Weights of a small mixture-of-experts language model, trained from scratch on English Wikipedia: 11 layers.
Below are experts of layer 5 (counted from 0) of a mixture-of-experts language model. Rows are named router (the router's row for the expert), up (a neuron's input weights, with its number), down (a neuron's output weights, with its number) and show model dimensions 0-127. Each number is 500 + 50 x the weight over its row's rms, rounded and kept within 0 to 999. Numbers have three digits each.
After each expert's rows: a language model's description of what the expert responds to; "mostly gets" lists some tokens that are sent to it at least half of the time. This comes from a sample of Wikipedia text that the model never trained on.

# expert 9
router:441470538583461479497425486493502547413518539430522525488551531532489515492610460444529446502492529504448489474512558511518434476426558550477462516563497503571433473460427436474618527488536499411468439485447522522547436477524457437508494427491488542540471509463448585459531494500478472503616568496509463490577522513524664574450495500425494433533495414508474488506487606546529514568502
up0:434595474515436457475469499394625550450519491490528548497516431552560499577541545535412667431481440512580514432513525485489472567529524493471526502485521365555432477476511443583513500552541558533502506438495454428521431454512472494497578517528503510386538462496492504485487465539518440524577495541497455400472528454545427472542471679581485532515508496547505451532499528442475450486382
down0:568462560548527538474634464480404507609513568441472364464477492380531537568533538496574506556593439498500471430603473525515552478437375485513387496559487475461499498419519482486489615453513511447567523536510543559434512549517603529538487515473475511385532486474530437479615531538463634350461509530476413535538499502461550520483556496479489507542502529533491465439453502495512455377522
up1:474453511427459486409389473553524515431543522569538479507502637529560482458532487468475468430561472519483457535452514484539580503450481446538455529473425551407560464471540502514532563529495496529464492546411490467545402514484551457489521535505558544498447500497541494482481498463506456531523387515550502494413448552530485564466615498462583507529555424538513631535490457465477487477577
down1:456565490504525571443527616507480492520515485368588650522518465511550425446464545493541431505476420425520500353492585477558576414493488448498455504460568501495442548476529480546551433494446528540477451547495582461492507593474475557613545577550572399556467477567471504506487541513451539498435441476564536530526371593481505482544475448461499536526505576565517492521470498554483483500574
up2:484480561512490504565527548496484572588476522501562514461410497515544424569510511424548426450485457414543549507500451551366600571548492478468504512500481512401554459506522562465463555436445496511429585521430475509493513421477462464543417457507480441454461417459488439556438518463442421515487505496504572436538458442480465488399488575530467539513477482499516526525562503609527465582404
down2:465492445439465456535535430479568498473516453472450504522463487527466471616542513557486515506525474562544507475488530485489457432545409444440391450508551485531494510514466454547490516470376528424579484529584385542530538566509521490462453579524366568497520481518454558438515513466547496452384369543443444497585436584462507548542479508526500508471462454573492448361514464516540514466464
up3:589451534445436523501447447490501475493559463533458511517454430488530461477483502452489514518623484594483463506516473482407549605528553520575378543513484541429512547554557554461526532524480456489478485433591505451484516476481478497510547466499507508420444497489492562557483451513479458518520486497460490544519446482386408471484467498463493479460535565539532522530353484489471425464547
down3:394393507529484393513562549488501500470464460409645512573484462503471501509465459451574500519499531495487568538460456468462501585472502489549540514496430352528512550495537522587517475497505582489484394522492553534520483497504551580501511473458528510501583492551473579512506424384509572388573571401518459531496542544500514555401545535465482509518457567486493545541548517474421499505472
up4:472520509454514468505507436451470507474526500432543560510469437539489483482580597481489419560505474467486504374449580452470541563489557521398455510473572479592481524609422498467415494462560484486496465551572404549418477462471518530575543454541510451606562466524502479567416494513525470478470527479503516498452514481628535441522504553501557491533520616493461476506437535600501439530434
down4:487549401463504467463526550537488455495519424495535367450480517527519493482477463536525623510479473540458491538613483434483368626446593392539558525576455510519526448519628540496444542508495561505570607424422536545535557530515468549530448469510441508480452448455503536411440514526496515568442462486402432537539482432432457561534461449645555605477436604458440580563500543389598495493564
up5:516614510487528511520509468506463561462516482560486609523575569488512470617317561607593515432507467506432557447406433539479592539504541521418511527493442503501543492456475444555502514533510545466521473494501540601430424601481519465488506511462552543495461495452473478479544449446534425477489593497469611563528506527511497500457556445400470452549549586494500523440487470514530502518489
down5:471487600457493506510595486531443477523548485470541554528499566510485513485622423548476589525534460413527520554504474639534510545530511452583365485565492574584584456422412511552497489495532485495436526487565536572479569527533567512528585511512556411441519462511452502442546508497522522453603591484529411494622554506479465481487505600502503476521560476545552488552518451535584474534444
Commas and other separators between items or clauses: commas after place names, and, semicolons, ampersands, digit-group commas in money.
mostly gets: "),", ",", "\",", "',", ".,", ",\""

# expert 2
router:571478545493529531513451480499563514513512475452523466487554534579525544530547409430478411508449437438518512398524486500515465495441534482392558551486465498558415511435445467403530408477620480435488406406503507508534477484475487459486418473500454564523395508539555520487481506436523525454499485438504497445512445558553527431562541602541482409521438494499485591471613533482588468510548
up0:512546542507505483553499473470459603501424533539539510493560453541409566584536504444413411485546563449451506518514523459496568467458483496536458453546500483541404538481483521519498417588528463499435349485613508489457566447498457570441503446553492525501504403561522542464519501493474517387484510506470433521533443454517428528535411584560510568467532496541592446503473526454571495501394
down0:568539495578515454478473532494521591528436571580542483449512482503439485517519516513560545435574576449541601525481522595568449474476437470490470543533547559501518488472580536569497565515516501422535500460551433477452502437419547473531442522476612469503554459425483475585474531410441497551505484505562400457537491548502607559575517424461463477538443469347506486539493596492453565503550
up1:625487587521430450546648492450485541450548503474585534481483541533605523452490489457462508505502419528532493539532531475468437635511500389484416482608481596548519540490504389514526488439548570448463430504410445505557554459539501463481527460540533411450601445580445499508470522571584505454585531533518602494459482466479466462553532609560520586559476558564588533479534480499510446484514
down1:593434461529543505460539545490467522512540440536427456525542437474476535506443497536514556513525560551518549576443460585484424608542502476468503439567590480425503562544540640566412465603575521504501524563374527436470524451465617401449562485498453488474461555485538461494541559502551511483524459521492427572430539446420493444556479376503502494525558565533577506544487448519565501555498
up2:532448473479418474474488505558466552540507465459556406544527450580543611515514540458482500635513495581488533466484574402553615506517461484498485465429473420455520480515558449595525414424492510481512474553484422455473412504563558593518549488496521479539485546525482502512466525529561517519502475407451442505599527596571472528442449512501395496476576418482466481393561543531507497409496
down2:466482519488447453500517480567572498529559479451548614511514476454505484590451393506551535458477545447589428502488491473443510481535502438504497526543524499458521499450450435498424491538500498635562479583476538536574549451452559532489509515558465360456525485514518442558504504466548422572487491538484547450487543558490501483511583501470575482448457503614469427496495599535559452564598
up3:517439503530513409590494440487494480523423511483550497556483500421355537483439564541545530420425438462461395459437433458422490502428490518456529399455555452497490494505428491489420521519471495529538524557562491414585473493552460542497449364504501441473546471482521529442568512466492473487452408504520443457484511544441462518531575508508476432560494536445406459412542380455525526529487
down3:488495445489484505400570506511548484582462432546627550574521510499559438506602508536384546532510461474516535458511458537446493430438517513508421519518519459516455466459473499562466492516570454508389540602519536521528566438448513529542502490545496575467393504513417456535542550539462541552429482557434427577519494556480465485489469448502480439547614500453497524488434453606477531504548
up4:466564513459458548465563469457538540406455452553504553509490580594516511467397474584489484522604505505591456482521560422483550473521576528435548508480545461493440549442478467547373489525522455454612376533537507549474553460543474430490537429490546499494465499506469468534484511539495450454519490542408514544539457530513482472585526583504556432488434530453539498469400502450476486407563
down4:500481446511564409436530518497456504446409420536479406493587461442506489567486513453545517432486525513500453415449550515471436484526461441478524493451516462454484522573473523518476511464468453430430518496464438426514557490458527475434484435450504448427667533501448429522460586497558434484524464498440531585447608516506524506466568451464450579537541433534421470528561440477537401491648
up5:481550500435583515453486479563461424513534496533418586457508474449597500519431514581513519427556523504496453463496498453384537413428460460529470474540430508505445485526577482470487556528471492486528507401515555445516514512449587442597488437519503558481509553493517463512443512523581480522537525537490415539522519430514472451493482510486497596461592461521382580454494424463456583557428
down5:470510527432460466501517564522435543451403456423546497463545511580453500486553571532524494452516630405336546501429519474505569478486455515597450511468484557532506357375420504493465504592410469503473518615468620462512462496528564556513476386456464437572488510553473551577509491461531538486533578448440519532591485545572533479549506428549523464430447434452488472524502495485461479441559
Mid-word pieces of foreign names, non-Latin script bytes and symbols like the + in UTC+8 time zones, e.g. Purd, ik, ar.
mostly gets: " Hard", "ō", "ي", " JPN", "ว", "ย"

# expert 8
router:439541522494516462429461388526511569473584528487549509529519518457454601590447501562505502552551578530490622509522500498503552571466590508492567487508467520555507446538462490472516503536464502511466486567402514498523495509559472550488456599499507492534494511436416525430431441556559454507542490472603559483440515514491541525585532462492465522556491532484453493474526463448534454403552
up3:448486412500482469553569420553547510506613504517505541415469454435473445641458497598503535519483404453485629535522436545513543438502495483416508509572442449421496516493521564495508527500499540513559490453540512419568480570503443540570500518458634551497573421502516515478458466542449482511455524557579506516540464396561564439431539389449455482391518489526478427523517474447504487501435
down3:431487633484513436483554549449517512551426503461521518530449479538491575553486448555464557557571540578425412561465578498458475451471495431545476525449524555545564459471485446481600509509481599546417446482518429539438432512393569573464471386584592430548506566469546526432572581466490531479503483551398482533516497575475573501453534502411542579482444463477451551514455528453464495545558
up4:474470551561473502477530542589415499490422470537475480509573504497415528431590532530522546494469443582554535473509390482457469443554519561567497504509543482498506562492560527451476503560474532456496534490481506462462474499483541422500518466520496406564460576557549472521589506555498520561509534584518485481557502512556536470394486464517554504441457520527579486364540522494476555490394
down4:557507501530506446552467564461530451515549446573411447459527490557539510493501512480431495569563576563532475498507483521465462411560470481548489428423490514384526415481515499506517448443546461517487503490544470471487443548419458453471448448477491454455566533548547394489550482601470508533496517507500522473448439576565512444506559534435512507500497513494533523503509466448516543546545
up5:460494457454438485501477546453424501531492329446437529559511497488475568493524431513545511527699500486599485502454554472468452529420500614504604616466599428478433499428492578472491486431502422450517456552510380467390494516474425509500516512517483501546427488466496543576522447463510482568479507494553442464459607468445597487509528554536399560510605481478463436474509523508495443508497
down5:554514590558501619501483429455598410523535586574520551520486473482389418412545511531475447446487574487525528466486422506487513540567499444456502396462401527422572534554548487515560495465514529509437577459419619516514527436493503555511516405534520385522545494434548542527430461602459475575537551468480486451507490517490458445494485417542564491384519505529458423556480501470536516418481
up6:516513548454618501567494553481575408578600469527452543563505489537531525474475499531557532551425515471434525490512455590491490446368468444485454504529520573533513436547478504493555502517539466404529484482470521585475514456576495521416569591507511455533533514443466508506421368464576516550466547540444458499426478536460565556577522461538485463487512504376541436490527586486428487477444
down6:505528449459558470449501531494524534495441474388461463589520497516489508530451550464470472502440471544550391543468531538439385513496574484444494533539448476450525569524471506544478450578470459557443579544584474582471435459446521607559467463420495463453549563423418546513546459495556433504411467579454502487562525470461434539495437519545529502501507491535448507560577590522419385583490
up7:561490436570523429482526490546550512585455504465539563533460421519533497494454542435469462391516480466534537517531507448529518522553478585452552550520495624524539421568487560486299465550461503593517554455520596397583429447517492543515523457518537490506436491470471599517458473495488443543594455510489536453504431561611447550558505582502414486543445596464543545440502531546508475455452
down7:441446472430470471537418543491418476484568479496387517484564491414497425489481441526463526465451547486413588484515518475508413526493500426456545486527561418475471503470425462543460465418391528457410422521460427519473494495461464468358475648512468377480599530450495500455502501479524480492428465469508472518485487538494485499475484398491533438431496491450440536526538528480499465498522
up8:420522594574551402478548546562462481579516433492492520409471577510439428511541413444493495622487500444456564484478526492446491526433486561492440536488470560509556447500518466521417441473501449586556509548526552399508456540450514526513534475557469514454541513445430522497451533559523582444556511624511529492446403650538500560535536484520553501513558550506492468562483496544499396507604
down8:446438513444485500521537469578510532497610440533465594545507552432535461538439564602483411446546515470519562487619600524437514418521511455505446562485478515479485531513485541526573467466476454427499458455453614366576348531381461447493611491507502488477390478498505517557489511421538453407500476353486549505486570453420438495530493559449565517551539565481456462494450523473484426539452
Articles and possessive determiners opening a noun phrase after a preposition, mostly the, a, The, his, its, their.
mostly gets: " the", " The", " a", "The", " his", "'s"

# expert 11
router:501522454547438514488508378483451575512516587529533520501586444559426598391519429481484502610582482592533514462524557550499468606439584528510489531471462596596440470509541467446657464474507548453536483498506549524580514547623441451512487516419592564464476512449449575549453476561549487462527481399564545537480529505551465495454461433511524468567473505527515503505521465449456522579492
up3:542571606492465478539491527510498499520526630502443503460426540548552620454524558521532521409502430458537499535605429548478528447481589531514528483543456557548437485422495490602550496523466566343607462500535504503481541564473423454530426456442450537521454501481462575529465452428497490509461507548509502423485413484471519585589451491529614457466481536569500454444405507475482451496511
down3:541454580449495485440577454498500438477530543542508561454525495401599416420433417432525443485526529526474494484551445537444483508444571466435451531510527504431558390532480491496530559518575430425495524537524575564543523448539486532633517509539540488537438475431445625516525482479493598486527557478544544509398464520483581455463459457551494439494575435508435450588523467542416483583480
up4:499460527474465560445523499437415467559501578446495559522524559524503502508490457521426530489572482447549460464517558505475523479480521532507457467532395453414521424505452449550570582469534494488463506539420501456479512526512427635455510438360439523539480476460430476515544461449465546414493547463526465610563517522495545471440489520461501466543530527403446405479415491517421488431610
down4:491433515592550510561446454572628601400468487495562574430487490542486463448558580520540519487471393508498501468567398495530426494491453362507532457537488536505621505462436434521543515509540483286510508485507481542532523523580471442505562458507507495380545548543484483506571497574557467535492508509527474534419413609494492526408495497482471526574480452516442460551557421489487595435439
up5:543519554501475516479482481421431435469500474462465474418444494571503486586574473456447486500510503535519467466505482436436433479561490448451527533510456462445556395575539486498525565533459526452432440512486467426401562537478465419495442467478425489528474530487558444575517527461441636472506478499489535567458505550512503555579609490457530451520499510552540522455521619527492479496536
down5:382432482489501526509566525536520501514486427483528433449516424487502455520482512409514470411465486463548465467471375455449515588518527369445519534512478557548470528457541512580536547541454510532458465462505486521442652522448502493527425452442427493480469419489521539516470418512638534502437458420503461438522565569552448548496608447464474538491473536449490369543513505473486493539564
up6:545404500549599471509504445543450452449478491452491548481509481558463477437450477500468502510514542563479519538424528431566371460520598484509551453565478538458500513531459567527579562467514443480414563555543601483507450461481489489512536624533507545486487477521506595507531490432563528433456488449503639419582480587409457624481488593515508544507431540579448529438471525604406587543516
down6:443542389369532475439451490391513491518525498484494431457441532464607504533472494417550560451518543484479556456625518488587467576445589498551501526489479567504515513529407622515530531500573529513451568462519509479490517428372551346626519472504452473513448500497558494397498481537478491485551553580489506488456539528503584551566491467474456519485466421465511549500525425513465491557497
up7:534512433500534483505505493504489448505559629333460432494499435534471511447505475433573567520493438492505482405533473501506472536449490564553529467512528593509506500524558498509489487526526449542485596436509552483514493548419537454571513478459481548507497595522505489502512460483484474493512484534524530456470464523434539457456420446478487441544562559396519614428453474576580438465507
down7:467627638544583487479431505484558485528533419529548533478476506515464565472473487391503502532564406421555515535441480518496457510530484556596474454485645479559521547523554501520495435485481480476489491537550466501383559565493432469512557494459515525461464486507452545539499554522504471442537394510500517458511573566555371496414494496519490528386537456537495518519439532579483535429532
up8:483580355487435452436558466570488485491474411529518530496574521544509456594499504547543546529437524474477534573509502437524542451481574574514438600504553580508442425541528432480525497531510427496543658485486513627501530538475511500492484587559528538524538515482501473503470474450562474520465466469418545541529497546546477496477571450493657451483554489523419416444474562506483504535500
down8:458486565435536444499548496427613511473414620508470526514556471492441572442507552451474428478576454550483519534527514541466402496532440511381500445563415506541441510491541509567435444493497483519428470513482511483506442531548484528456471475450480650506500515393539482434509453480565523556543531426445462516449621506510477495551414558397485596435521494464503527450475488610510456558472
Sentence-final periods, line-initial list dashes, colons after labels and table pipes, plus clause linkers like but, while, although.
mostly gets: ").", ".", "-", "\".", " while", ".\""

# expert 0
router:418344527579493394416401516525537547491577521430535614510510477522421523568569479499577535513553481382435510541480475565491452476443547541501552476486491490537474388493464498496547415442601515451449515521429572553622543506531502477498485494434478509521455543482527532571472387515520508537415508489532478536563448661477462536607579511498474541574511559501488467523477541546507504509541
up0:548419465552440461511523519579530627507482518577573524521548487460532600552456486537521443456423460531649493543502465533535595484547485418449479526480582590495475445560486452460506441471419492479532573368478464427546524518499493527534468477498496482556581482489454573525593427448535459586501588527416552479535555459459466484553460372514480433469509548484524559460536524469435475615477
down0:517484501529589534492392527537500426555443448468457557561487553467495521515540483524420474511487544533414555455450441426421533501545439516487620500443529492445395544436509572526519562478471540536337522512478513575457412453491569560465482489528465520523398479439551488442420560546498405605500420507522451603491461467497484509470522520481469459547487567530488430532453562507503435458492
up1:532543455511457536684541470343492528464479593559485479445425446509467561558424483521477449543529476439516478552549560428522470518550497483528489535476472571457436476517466496508528527478513480454451462546526533481440478501432535463445466510561522479557456512563514495384513569556483535455424527402564482430520538507581469434480489360473545454516541514548461446491586537522461443586541
down1:453448403591515405459522492509554459504471460489437530463510519494527547513525527548476496459507519464544427498479504440433437472533538431489440460482506557541661542560574576531498473481497567538534576554577442555510567466508451457544491546557572487490518584549520513506455484475485467533545513438539452490476507498487564582464500564493505504503528544541538410500450473498426454575484
up2:493532530531555471441428556529527434483486563554594501427467436522584564491597548417552444469609478511542520520510481601548556577448491505513478504505482417579510437521457522360523469483489532463540538480514567530553503521593465516556452553520491475468550472573504461458468468474465541486385520524545507504461505401546508479600477463471411433470453494441480455551476511605557557554542
down2:458542477591445546455410582411456495482496423558486498505534608555538520436585471482475466575442551598479496508433470592555490428527462460554482559496517478408485451547486513548485502522380449606508437582534459471426543498501543499549521522526549476528550545440508452537528400530513405504508451486514470487502459479553440469408497429529480491499432514487487535469526518548504548492448
up3:508367533486524565588511476428577550471477551485473507518450473449563537464545549487445531522520416511365497490541594474584527481478472487452526414513513519591457501515536458486557498532405482484548515496489483548505487569497456513452566562486516504460448551456658439490513493472488498514660455546460540543546501528562539450558537552564561519568497490477493540436493440578417503460458
down3:529496562542492523459410581577417628562524457546491528439601423511541472463496531515522528431397425431545439475445518427429457506532499503491419555554571475548443428478558472461438508481515536403542484498433498515517462452433452478556597512481474486504567542588558470467521436509501453594416476503500479462461516550515413490406556529496466510465411493479520516546585530492626568482445
up4:526440504547628555486525490555545528494457514533513564469421521501490564531419483518482492509527509463517566457555470582467553586462446521517484550532451575523555460451524530442502539608361554506442544438520514496556546506458439513459418509499459532499521479504569551515430525542499463599499492495497428391582510417477567455484550523495400589571529447528535482550478533441555451575558
down4:432448521485442419555416605545553560500530548448549467546411514457485502526476564484531436495532528450498493411484476518533519507571625530470488534508566448479482588468447510514522487489571523431594543453560483531516583523431472536504469507495500509557448535412509538567508560510493474463507481583582519566488509475517571560542404419462486497456548582518485444489491477501553526533440
up5:529473504395455435525441491464427547488603502437541552593513496493480514435459476442448492503525506486480522426559542515533491494436601487444530564499459413457532525476514459470524515492525444556434504446490559471528491464418551497541490486495523462494514517531513528501525542529496472536448492363551376466574540575503482494465490486417532518498559470469556518423410513444554570427542
down5:454480515565537513515453587501414425534524356515398498491495533490532445503468485458531452494480507515462483492517514450549473440427458465476521500508489517492377475525452509466485540545619471398454553572423507453545401427611439497535498468488427525558481536465443502394509473491362570425511562544497499480501405508460509408556495528512522451574474486515436514528466542555455524532355
Prepositions linking a noun or verb to its object, mostly of, in, on, to, at, from, as in service on, one of.
mostly gets: " on", " in", " at", " from", " between", " during"

# expert 12
router:528539443481519459482454510583589555455596538530541494477532519473463538505592507537555493487530475550544528467490456527438546517380644533451558537539507539580466459463484474414580470585542508501474458497493542504543569488530530424542497514460405528608555570463464477528518545570461395529478497540530438494389469559546523478479560483432483485530543463409504503472567423488514537435502
up0:546562521574562470560444497517486503433493452486533581482444500508550459500581482536437630542505549507482492407427493508506569495552513504447523528472452586450596491420531516491469467541617572482458458534496511609566551509470504464510563509470562487495462578545397502451514475419487539388543505531461412516454512542559565513483503463415410584616369520498506559504503383532456412563444
down0:630452525445593459525485542555493538424527554419512525565442467550438499588526565483487489524486596526485569390472535492505514455494547522476502429491607518431428506453592493572426443552550574482479540507469491551479514521483515473528458490471624577453467486477443430474391465547495486499475394601561431482489489481491464505512536553554441516496464598406453579456508458563444442541441
up1:446450440560471580470532463531467495537476485465501573492499419498572372444528478482480548489507561481550497437594439495470510547362447518436554441473497538519453388570471472523470491496498470469557526570427533543493630502498448460490585557492457505518545491457489492523516448504613459461512410572521500540513605533556545471444516473478570568400432461503439573451570578502386612440525
down1:471466457606522502545498512559481476541466576507556606406540446493460397455500568524543447509496517445415482406568485532386584526503498475480513472471457552540441416494405532528507535494461485451455510453459460586419502573512507554403526535468486463460496521482512414483472467552551400540585491519578511529458524498498553532457506473446602531444547447518404444530520479572444470488465
up2:476549465455501404521477550540504334544494518480492480577541445478504496485412451573565401458481551544473603525460427583541510391639583499534542593543527474448522483465445486472474481515405455535520469443480451486440577446469440443447479477531478514570501549502596564508593423490496465452439537474383508508449496589515496500521494523391507441513579468484388561378545419522545531483477
down2:404440618571524432467514558526425449559507496421590473436536519415520546489602402467523560482520517503457491479594552474487480463474574464443524472469540461593535480587494539422472501532484468513554443444488483524460402446470428514488534494514502489547517646481492486533426494449471559499442458451522460442494480582472556507546534521402508593493538598428524477509541405479505554518509
up3:623542485538475461532474540490555450596469552502536467521559562418511582534477559560530570508571432451613538447513533562478450423532553445530446497472486413596598500561459473495458454450496523562430580377479524545395532479508523525508523595531462450583495518514527557474555382492441511525467457546497615451525477432584521606501532483483575516573419462461547526540464553510479449464466
down3:566453435524483495503472520451556566514476523480497460461526588519535532483515431491453485456592550527576431430528498495434493521512534542515535521472601519494508442480417508489432495453478462512567483500589510575597448520445475479476519426613562395575506509574487496460495577577493480498384542490542491482474591426576459473507435443476520490460449435495443475483534543557497488586629
up4:466577502500507363535493424567514515550504477462567503541526499544596472552580462527504438442556520428534505538525550500515487436490556424471404485498450494561513482457430566494415518515568414501454503561488443503528554540518508533519639530502413452535497496619446498488481457552446557581539496517515488448500504422553502399461540476557416416431555517543522427564473485484491535464484
down4:544510532506475563529495398561483503499544522472490415466633453474456499531504487543384459522446561472461479468486465510465555513417500504472542477506526533469428375516527464530482501488513495431474476580432473426624507452547552543474489526481421446522523417549481508481497556496458574516491501616552550591545485557544512510504481482490530512435527581497419459537463529506514458449485
up5:537476455395491484449459499453522643493411502426546576563487467497427455460515502436566509570443438487474517470516461489551541508480386537602485514430499513469533497615482512447465443524525482511400413613444484515449477543466591554459542489466554497527504588569523413438456531472480495592378531488502491487499489521607410443517545456482489495432578476456538500489549473583440575416439
down5:473420471463512489493529581406517529535422589522504479487447534463456458378494513541492385559497446474505490470558550515525544534529538510620518477477491467575447578509510466450458481469533501500359448564518428443516459530454425522527495508515463526488441492558536526496469522464538481461503487470437474506457458491544488472552505467473609458625510453560555446557649451516515459486497
First words or opening pieces of proper names, especially compass words in places, such as South Carolina, North, West, Historic.
mostly gets: " South", " North", " West", " Central", " Historic", " East"

# expert 1
router:568484549550488447529463407480581495565504458529559514437509520491444526427516474436457389497577446561548653540506447467437541457519544501475518494597442480577448554512446419447529519446544502437496472512463581573589504576504472422518378445498422538498565486518528595519508510460547487432517564549518513532522455550606495595440582510474518460532531503525535480551499508564412505466543
up0:593517437491526548542404411417487535435446460540460461474492605474432475488527480525536503504452481567569503448461558451509510490469502510501487421567505550523407476548438399391496548420461524453470587570561540411532564471483529469523522448473520517533559494530496372503491473422545486449441514479447502552464535545521457518583505471464469505466390440511526529478573528591461382436504
down0:498497498556532461528432486466589497454541505458475467472475514434510545483537533515592419527536513387398481536471518465588586454521505456476479417548561502625607482555488521431479504463520523399560482417523550574518523487509434524460551447370473385471463534503518538484640445508487556462522437519499609513543462457469473497393486491557513569522478380531514554489538465500504416482584
up1:547538483523550562390437585556455468567352432537524477486409564520583531525518516507504477513501568514508470509440562545566457486508467491502427516581478419517415490512404505539464451570544465473521493519504543534565436512392475477643437629590464454604482535557531479556446504479495569473530631492454555447540422550466538552523457518498513548488453592459413423433545506488492552433536
down1:475502475475485524537497543565478501507474369494477514493395528472579538530496616503545485502563483541523594477516444471483489417593480528487534554541540528496508530600577529454471489581568446436450475455552433509475445373397562524527517546432543507531518408447501550641483581443439550635439518473439480476446461451347512487575419545488507512548441462531508403510433484527542400546588
up2:463531443536495525480461569458570500467572509586560474467473569510496611563550523524458498524487439572525602493496400511530502484495513556424465558474558496385503565434393539458577538543499554501525493490494438505464531465504558417551505541579532454477526485440481488516488494467562574360479472485498494536458437481479550449394507467495520504490554402395509473473516425498496457533627
down2:508481524507490462491492504461557520527500423478425529534529476460470487581506486442456536476458542528510537616550548576533517474562430476475521479577575578524532498436516509505503478588506537483529562480490480534501594460532503497535460458442488470475535444547513427525439473579527495509576427487424511511622462482488506613425399457515529535495546434554483465607441548495456519477424
up3:515483380560518483463521476504415551454488492531480465494520513478479469477476533397421476542616543481458562465528523493448486622493391510470565478392503474585474574482589504523448422520534553487571541532525469461527532515535492455457581545496487540372514510414479436552480477488521489447438576478508504449590479485520458484439554523515574512483456438513470520461443428429479412610464
down3:496447504488453543508530500513432507474488558592496442554490512520479539483630477429396531598481472463459557576495531541427567507488470445460545519421462413485535428527489488544490538458582520526472425532475420401590451496459508454479511525544507539470486492440372441411438488560500490523514508517508406506598505522503527567484462464555529543506469423514490557409361463408535539462538
up4:513502534554470460464523526535446572472525437490523437430346482553478508551548523526512488558550487474460578524497517478525565457467549521526546421514589495432449581482472549488448475535556424573398447551445552486540463524572548548514478495533427528510415487524564508505529563492462531518473480524485553561540568523509530474472467501409526391509511452484465542405468502512452420461555
down4:424463521515461548535585475469562484460531474480446504418429552444397513479572535488539548457577484575441448430483606452557499507503490551506473490526492509506526519500546554426482481489429447568521441441574486496570517557517443590456478570446512321582519451615461486378496394486502509550464451506512524547430492481511385515544450422494409521485592507483428595481457495540578510519424
up5:391538489507506502558483429446484422550484498536477515563469530482510465559468527534511528576453533530491423518535432542542522556454477503467382544553514460558486448436514572547495418547496544503607404519670502536516479475508456544410479631453453480451536438503512535469487510497572438534371535575580438511442541436455491445562486461487420414495447498423427506529506486414461505499476
down5:499421421511485519491564529516520451518526427448324505503462500519455504591568522570461393442459531455485472490511484584588530516532520432536426534461513463407529442502488486463403529432480544577522464522564470461450393531433533460584488537485438479454544560555446480596515415484553429423526533447538516532427469501600470454497558511517429425577542448476465542418500470543541530454496
Nouns about creative work, performers and family in biographies of artists, such as film, album, vocals, actress, father.
mostly gets: " vocals", " Film", " ISBN", " guitar", " father", " dance"

# expert 6
router:480448487489547496578372447458496493446560494449445540569473402588487476541470466541537489576470425512450416529453552501504461489470444496403555433537481506557396553470525475468674501545498555391526385466491517561472460419486401551553447534464560574510502512378452458408503486505502476477538530541457488471489448558494456428602438458540482427510455559441507395476505557500487481431575
up0:573419517442511546529503409478512396520525505486467520386458495454439495433513573470402460510549497549492498529502450562538504447552550527460497468607502494511459441496490489515501420400480491554496441503509492448453472611471520528515520572556550545487509470465424402500554580526471494466444568455535424455407495528573557541521510497479503472467612433459503474548486492539584586507551
down0:447498506521484503540448671524519489587516458577502496468493560450544508432514580430461486573372527465533539514539481478522323435446460462514566528501449475414565495546503496540457499538542540423529532397572551473497510538540556493469549510404525598538538550452484524415521552521475476530533486537431510444434608551448504429491435472488465445503499543507579518523511456594494478453506
up1:441527481484554431507570445518484482538540502465466454512516521524548455481521525450542462442421555509520560481561485560518497599449486564471473548526478506538486534485442605510525522553455402520514567434473400474491488490555499525540508600611401408569499540512526446454547516523384607477451488494485616571497525547522539463494538442588451566504458428537474502535574473490534584606527
down1:550538497480440519594561489506490507455444487491454563642402527506504549461443440533442512462458553542423452449543433472467460518502508493540533425478541489503550486490521620499455474511554500430528462506508469428442500462475488590494565458519473316461587544565458530598516448518608508395569471512424525477521519447561432584531453454422452565446526469509496529510484533464419387469509
up2:546611420472462555397533556448436467461467520523516483516503562499484510545578508515501439513456549539481507449515530597562493496578494440450561516438479476557419626509518528576436560481422408542493462507506357532486482523550491532505480496436456504454524484440493518499479419437495482392476564502531509516510531545583447414502531522440462521439487456595425422528503488544490552466417
down2:453523476408514535495467525460398501465500451462575488586543449493490514501572519581556568492460546579429479543489421485501421502397518548472467453469551478482487542408489485533524447534487460567477538552568438468526461487555544462521435496525480587432481502572477564505494506472430627416485431396436498515534541477447529467481478508525406503477445490493529491601408472523535477517458
up3:434349464519526522432509475508438560456520502495486506447486488480507512493597467468499477524398502579493566504406441497575520526516480512561534510438448385497520411491484494410460497481450509443498447492464600485569550544495455517540496568460475546435504534582562537560530418454523448503447444490425451445517437537466507409539525582569520528498465498345552551534468449422539585515523
down3:439452518513439552461594569476456440460403493466551481560578571517522495538459568620430420564505463478593540468471542491535493530584524481497574495571461500557520525479481454503539466588462445421486590559506524523472643489522584439515523483574545407484492579481546514486446436506513460461465505455473565503477496535490485419519452513587524499545369482442693546432451517449440426534496
up4:441446592455544461612575417524470520495515500576500546558494504532486561550507454479533458453525456566498352467523511446457517411519575525478488531446468461482414489452420541494456509485476454491487504500545509552500516478481490510492517513504448572520521529500547476602441557410397536542455403509462464517447532478485464414492518550473551586525611471432518488498454511454514507559506
down4:465464490513515443562475440433495473516482514614540514500468482495601574586501431465565458496458492584553458549456561468526589493592549496526500456510361430479555470494470480537519512621611474515465502520519436585490520441481531602484527531470460461620489509521471462458530563531517527489455521516466465491424463547571465476523456424525506548549295432481538632530492473491443639528523
up5:492547452518476436549464506579575500536399466495586568529531424527507575364530548514478453514474491439510539521505513410555529512645498509441459502557504528538466533503584567526480509525529503500529420473554570486423455473499418467443467515450520528332462482486576422416502467541495400502548479516403467498567438468522442431476545471578471573499457504475610508459408386445420494538489
down5:420533555399449526461488475514503442567465509446513492346504479503540515391497481477433400533484516406487517520534483462575450591536568517465473544459581563545554483593514464493480574483472411554557499512445413438568529498515462514486458410488491523497505461530483539499474459397499408580493406444450493528507626488545437503496556562529498458469476433481497513511410495489513427494552
Opening parentheses, closing brackets, table pipes and percent signs in census, election and climate data, e.g. 91.2% (, born.
mostly gets: " (", ")", "°N", "%", "}", "%)"